Experts of a small language model.
Size: 12 layers, width 224, 45.7M parameters.
Experts: 64 experts in each of 11 layers, 64 SwiGLU neurons an expert, 4 picks a token, a softmax router.
Training: a variant of SOAP for the experts, 384M tokens, 4117 steps.
Below are experts of layer 3 (counted from 0) of a mixture-of-experts language model. Rows are named router (the router's row for the expert), down (a neuron's output weights, with its number) and show model dimensions 0-223. Each number is 128 + 32 x the weight over its row's rms, rounded and kept within 0 to 255.
Before each expert's rows: a language model's description of what the expert responds to. This comes from a sample of Wikipedia text that the model never trained on.

# expert 35
It responds to: Place-name endings
router [158 107 107 138  82 158 114  76 183 104 113  86 117 130 104 132 138 122 119 189  97 122 122 104 125 145 155 207  77  94  72  78 159  93 128 133 110  94 147  96 118 125 162 137  89 177 102 115 114 139 177 147 116 152 152 164 136  79  95 134 119 187 162 132 167  86 135  48 154 183 146  73 110 142 117  88 120 126 130 167 183 127 133 126 125 149 109  94 128  95 111 110 124 127 112 146 192 151 118  85 135  91 113 161 146 146 134  79 131 139 101 139 138 102 167 147 168 100  91 172  94 173 159  64  72 151 139  60 165 144 107 143 126 117  91 140 127 137 111 214 105 169 137 161  89 157 110 159 152 182 108 184 169 170 172 170 141  96 185  72 142 152 135 118 178  71 104 128 131 120 112 139 139  75 163 109 163 102 147 127 149 109 146 123 119 127 147 116 158 134 123 113 177 201 169  79 134 208  97  86 127 163 145 110 156 109  73 133 188  90  70 129 133 159 133 113 126 166 150 198 133 132 133 136]
down1 [164  93 146 128 130 115 146  64 148 126 131 164  98 127 146 122 141 132 147  92 182 161 159 131  99 128  67 106 121 140 135 131  97 104  80 143 134 115 119 114 115 129 130 114 168 103  50 152 187 129  74 158 120  80 129 102 130 109 140 124 101 107 199 108 115 200 170 118 155 128  90 124 122 106  50  93 123 163 207 178 166 133  72 119 181 206 136 101 116  93 177 113 115 122 150 143 102 162 148 114 128 147 124 137  57 147 132  99 137 126  80 165 119 153 104  86  88 130 153 157  57  98 126  92  62 173 136 136 104  75 150 144 137 154 170 145 151 153  97 140 125 135 165 120 144 118 176 112 212  79 130 134 134 113 128 144 140 135 138 130 108 156 136 122 179 118 138 127 123 101  90 121 100 200  90 139 110 143 128 139 153  88 105 109 225 129 170 108 136 150 110 130 123 159 117  68  92  91 104 190 121 128  77  91 142 130 143 134 118 115 131 121 120 179  76  92 183  76 105 147 234 127 105 147]
down2 [160 109 116 147 177 129 120 208 120  61  96 123 160 150 157 166 138 129 194 126 169  65  68 137 159 111 126 140 119 203 106 107 126 131 133 122 145 130  82 167 122 114 149  73 123 127 127 146 131 132  96  27 119 178  67  88 187  79 112 159 124 166 113 122  41 158 149 115 121 169 142 126  95 101 101 127 128  92 143 141 154 168  50 109 108 127 120 109 141  83  90  90 100 146 177 144 132 139 107 112 118 115 136  84 160 154 155 120 169 149 118 171 180 173 148 179 108 143 116 128 156  60 141 163 135 146 120  78 112 170  98 112 145  99 122 156  96 118 212 117 108 162 116 169 122  98 194 140 112 125 133 129 115 128 149 142  52  97 115 146 131 131 114 140 140 177 153 131 125 128 114 107 146 125  73 142 127  87 141 126 152 150 229 127 122 125 161  89  75 183 158 125 188  18 115 101 119  93 107 103 134 141 140 137 167 134 161 128 107 156 103 123 164 120 155 141 127 113 108 160 161 133 146 122]
down3 [ 84 117 118 188 133 141 151  66 130 227 204 151 128 127 137 147 174 117 131 119 122 162 109  99  69  97 186  92 128 141  92  84 151  97 106 184 100 134 127 109 152  82 140 158 134 114 133  79 143 119 120 164 104 124 111  92  54 148 177 124 214 128 115 191 101 105 167 164 157 137 134 134 157 129 131 103  94  60 172 119 132  97 152 117 143  90 117 125 147  89 108 102 162  93 148 178 140 115  77 202 112 114 128 142 106 189 159 146 155 122 115 178 131 117 105 123 124 126 158 139 191 104 129 125 127 130 145 131 178 127  72 132 135 123 135 165 126  95 118 149 134 126 204 169  84 126 129 137 174 142  91  89 145 137 109 148  99 121 128 130 118 113 124 132 106 152 142 135  66  85 103 124 149 171 143 129 137 107 144 127 133 111 174 117 120 111  60 165 122 170 123 113 169 145 111 128 120 177 141 104 117  79 126 112 127 118 171 119  96  65  63 170  91 134  98 255 135 110 129 117 119 155 113  84]
down4 [113 100 126 160 122 104 118 155 109  98 151 117 175  76 143 134 127 109 148 129 108 159 145 133 130 177 128 133 144 127 127 154  93  73 127 117 148 131 217 171 128 117 101 126 152 116 128 172 156 127 126 145 137 112 126  75 159 120 151 129 103 123 120  32 116  19 126 130 140 118 152 126 115 113 120 125 166 140  93 141 188 127 162 122 106 115 130 112 128 141 114 192 120 153 215 117 181  72 137  99 149  94 113 114 122 112 112  82 139 179 168 153 136 151 180 181 144 167 129 140 163 130 113  65 138 143 139 142  80  94 174  94  76 163 126 118 114 174 143 180 154 135 165 127 201 163 117 139 125  72 118 128 128 115 108  64  83 167 173 151 158  91 176 122  82 124 168 115  85  73 126 118 134 102 114 129 108 195 133 119  47 135 109 111 130  86  75 117 152 185 134 179  90 176  62 128 176 155 135 139  71  78 109 115 157 113 139 148 132 130 115  85  49 129 168 123  87  69 115 130 117 106  90 126]

# expert 47
It responds to: Distances and coordinates
router [ 84  92 134 101 121  79  66 114 143 126 155 183 132 104 123 108 127 136 144 147  59  90 172 113 144 128 164 202 109  84  89 117 181 113 164 146 161 114 124  93 148 144 186 136 121 156 119  98 144 109 149 160 131 121 162 140 105 141  73 116 115 166 161 115 203 128 127 114 131 128 136 117  86 194 140  66  96 170 161 134 149 174 113  99 143 166 135  76 121 100  67  96  99 158 126 139 171 154 100 114 114 130  84 148 158 111 108 114  47  69 204 140 150 116  92 120 138 142 174  87 138 106 111 169 152 153 129 132 146 150 108 106 144 128 122 135 167 152 183 184  68  79 116 155 112  87 111 147 137 147 106 203 174 135 168 106  85 170 179 108 126 190  91 141  65 151 120 126 114 136 115  80 165 151 118 115 120  93 163 129 161  91 142 151 131 140 121 138 144 118  99 164 117 152 186  98 151 126 129 152  82 185 193 119 127 120 110 127 154  17 113 100 181 136 173  85 135 168 118 144 148 153  98 111]
down0 [120 182 133 127  82 120 142 177 182 121 119 130 110 121 119 103 117 104 110 179 117 133 159 141 117 124 141 126 107 145 136 159 110 129 111 114 113 130 130 120 152  96 114 137 109 164  69 143 126 151 124 132 144 127 187 129 240 170 233 119 143 229 126 204 138 132 138 191 144 128 176 131 120 166 165 126  87  48 151 226 119 162 122 103 133 166 186  97 115 130 118 127 123 127 112 126 136 115 123 128  89 161 109 200 185 129 122 133 116 129 149 144 112 108 157  89 203  62 171 120 132  59 112 129 131 130 114 128 115  97  92  84 109  77 125 143 120 103  98 120 133 146 126 132  64  99 126 136 115 128 157 121 147 131 134 144 114 116 107  88 122  88 120 133 176 129 139 119 104  89  69 135 112 145 134 116  71  68 149 172 134 127 120 107 211 158 120 152 152 176  97 130 173 101  32 127  87 122 129 118  98 197 127 149  79 117  85 101  84 121 157 127 112 149 138 145 117  91 165 116 190 133 129 110]
down1 [152 128 151 105 129  80 100  96 120 131 146 154 126  91 157  96  87 155 101 123 126 145  82 127  91 141 177 131 131 148  95 144 138  63 143 122 145  90 125 112 113  94 163 142 161 139 163 113 163  64 162 185 144 104 175 116 186 105 120  84 158 104 107 189 127 133 135 119  61 130  56  95 117 114 130  87 115 169 133 167  90 132 107 160 129 100 149 122 129 145 206 204 126 147 132  87 116 104 131 195  69 127 103 109 159 107  88 179  84 132 137 187 117 103  28 126 132  97 120  49 166 130 130  79 123 127 134 157 219 129 163 132 118 113 127 114 112 189 129 108 129 137 173 130 195 151 148 124  40 154 128 101 130 131 171 161 164 141 133 145 146  89 129 177 177 147 161 177 129 140 125 124  87 109 126 147 122 110 109 122 172  94 139 168 123 119 112  87  89 134  54 133 135 122 181  99  84  69 129 127 131 189 105 103 206 112 125 189 126 127 140  92 150 168 130 125 119 112  97 137 142 129 130 140]
down2 [138 182 153 118  89 133 166 123 122 118 119 156 194 128 126 184 144 133 102  98  91 129 147 123 145 126 150 145 165  83 133  98 119 121 125 137  85 144 142 176 216 127 130 106 137 132 141 171 132  72  94  96 124 132 137 131 129 169 165 176 215  97 125 102 149 118 103  95 112 132 158 218 166  98 220 122 125 124 148 118 152 165 142 126 131 109 123 121  33  92  73 115 106  99 155  95 118  91 137 167 118 155 163 125 134 138 106  71 128  78 148 129 120 140 152 153 155 126 119 182 130 100 168 120 115 121 186 128  95 169 106 127 139 135 122  88  90  88  69 154 117 140 249 126 200 121 145 208 114  76  99 126 120  76 137 133 119 161  67 127 123 167 109 111 139 152 124 148 136 144 123 134 104 157 118 124  47 172 127 136 133  84 127  66 100  70 111 106 120 188 119 141  87  82 133 112  60  98 116 114 193  95 146 124 132 142 183 126 122 142  94 135 142 140 132 141 130  80 103 126 120 170 132 123]
down3 [133 152 171 101 118  94 143 212  98 103 123 109 130 127 141 212 147 171 149 139 104 134 139 122  99 143 134 185 129 130 140 142 135 145 142 149  71  88  55 131 135 136 189  40 111 104 130 122  78 231  94 208  99 115 122 127 118 126 196 137  64 168 121 119 150 127  89 113 123 148 108 127 159 130 137 135  58 122  32 102 101 104 140 136 128  47  94 146 126 136 127 149  99 135 161  63 158 124 127 139 177  69  66 113 141 154  91 128 131 103 124 168 129 147 128 101 191 116 107 125 121 131 128 162  80  85 189 176 127 111 143  81 134 130 174  64 128 152  77 118 131 163 136 185 127 143 123 175 102  90 139 136 140 130 122 175 145  69 141 138 104 173  67 126 116 145  86 126  82 135 170 137 154  70 108 103 125  95 142 155 112  92 104 138 111  83 145 115 122 130  88 134 113 145 150 139 185 147 168 135 102 126 109 155 132 118 193 127 147 118  66 121 128 167 129 106 118 129 109 115  92 137 130 166]

# expert 62
It responds to: Compound and name endings
router [144  88 103 121 152 132 193  86 123 132 142 108 106 147 101 190 110 157 126 119 156  84 132  96 154 123 175 144 120 172 142 111 182 204 121 169  82 133 120 121 123  87 154 171  99 160  85 184 129 148 113 100 149 140  92 175 130 195 108 138  99 149 152 205  75 119 113 118 158 144  56  69 168 154 137 172 135 112 137 178 118 104  59 121 141 145 112 116  97 103  80  60 120 129 125  94 164  93  98 111 157 124 110 192 153 236  37 100 152 103 136 120 112 110 160 162 123  78 111 121  75 139 142  38 111 131 141 155  97 165  97 140 135 127  99  97  83 129 133 140 154 121 166 126  99 145 134 162 125 123 159 105 144  98 141 106 161 124 141 111 128 134 115 114 173 104  74 134 117 114 125 127 116  98 120  86 132  95 111 158  68 182 132 119 128 125 163 145 164 115  77 147 144 118 103 174 131 109 104  96  77 111 132 219 155 141 133 113 105 155 131 115 210 156 171 144  98 175 133  74 117 139 125 142]
down1 [ 99 162 100 141 125 151  91 129  99 142 114 116 142 122 134 127  87 135 138 138 132 123 131 171 116 148 146 141 100 122 129 103 172 136  70 116 127  79 183 137 128 118 148  56 185 105 106  97 144  96 151 175  89 102  83 126 127 127 119 124 142 157 108  91  88 152 146 153 144 131 107 144 117 229 132 147 108 129 124 127 117  76 145 163 152  42 115 122  47  85  82 153  99 101 160 126 128 128  98 186 129 105 132 131 154 163 180 111  50  85 133 125 132 124  53 131 175 106 153  73 128 168 124 105 118 132 100 119 103 154 129 128 151 115  90 150 114 162  99 132 118 105 109 134  92 104 122 142 143 163  76 130 128 130 155 110 140 132 163 117 180  73 131 107 189 170 152  91  95 133 127 129 172 149 133 140 189   7 128 132 159 127 106 109 127 125 117 144 135 213 156 134 127 216  54 181 180 103 127 101  96 102  82 135 135 179 118 117 154 101 132 143 126  67 142 161 202 140 207 163 139 113 142 128]
down2 [127  83 126 152 109 138  65  70 142 173  49 107 198 139 134 107 125  64 165  91  88 149 123 125 153 135 117 123 116 112 137 142 118 151 160 149 138 126 175  92 112 143 128  94 128  88 125 131 122 114 134 133 153 111 130 104 127 127 121 128 129  70 138 141 108 109 139 129 127 118 118 141 149  88 129 114  73  66  19  82 148 128  49 157 141 150  87 127 179 110 131 137 142 108 208 210  99 117 129 139 169 123 126 138  78 155 137 101 131 131  71 131 114 117  96 148 131 140 157 169 130 203 145 149 185 130 148 134 146 120 128 129 138  86 118 129 146 136 120 127 135 111 102 157 123 149 136 176 177 123  80 112 143 128 161 111 133 157 125 127 146 124  95 153  95  46 155 123 134 148 104 167 194 151  89 120 163 139 110  94  76 191 133 130 138  56 115 101 192  87 121  71 100 120 112 111 135 134 170 113 169  98 159  39 128 164 110 141 112 123  51 137  85 118 141 195 125 118 185  53 200 149 127 155]
down3 [114 165 134 109 129  99 159 140 107 126  69 124 211 134 173 175 140 180  78 120 137 224 115 105 130  89 138  91 128 109 195  65 148 146 128 124 108  95 136 134 130  87 102 123 168 140 104 149 180  86 131 116 159 144 117 122 107 133 181  41 111 139 119 153  62 151 118 161 127  94 168 104 122 141  95 118 125  89 120 129 161  80 115 143 108 129 149 156 161  97  91 177  84 137 121 136 176 170  73 188 141 107 127 139 127 118 104 129 155 126 130 175 138 186 103  94  98 136 129  49 152 137 167 233 127 173  86 135 140 132  69 105 139 114  67 116 132 186 111 109 131 117 168 109 135 158 103 136 142  85 177  73 119  60 123 150 108  78 129 138 154 133 103 134 154 135 143 105 152 103 166 154 139 191 116  97 172  71 116 155 119 132  96 120 165 144 106 105  99 156  87 128 136 128 136 151 114 166  83 139 190 132 153 194 154 125 121 159 112 153 124 122 110 128 150  65 131 139  99 101  60  71  99 119]
down4 [130  77 120 127 109 149 122 128 165 114 176 160 130 105  37 128 108 131 101 174 153  87 129 108 150 142 141  95  98 123 125  90 133  94 153 146 114 104 108 181 118 140 156 136 131 129 142 107 156  89 189 148 125 138 138 135 138  60  83 134 119 136 133 135  56 108 100 178 123 154  78  36  74 125 171 118 128 191 119 140 129 136 117 118 126 185 165 165 141 193 220 107 121 117 129 116 130 140 184 160 156 164  92 128 127 140 121 168  67 133 106  89 144 132 150  59 109 125 223 149 109 131  93 104 115 105 126 227 157 136 173 109 168 150  73 144 171 127 155 126  95 111 121 161 137 130  79 119 108  68 122 154 108 102 110 183 170 104 134 101 116 113 150 122 134  92  61 165 162 134 157 117 127 122 116 157 126 122  61 118 104  86 117 142 106 125  94  79 160  90  76 128  79 132 163 114 133 152 135 121 125 108 106 167 135 109 150 120 134 155 198 121  68 143 139 103 135 200 125 139 116 121 128 217]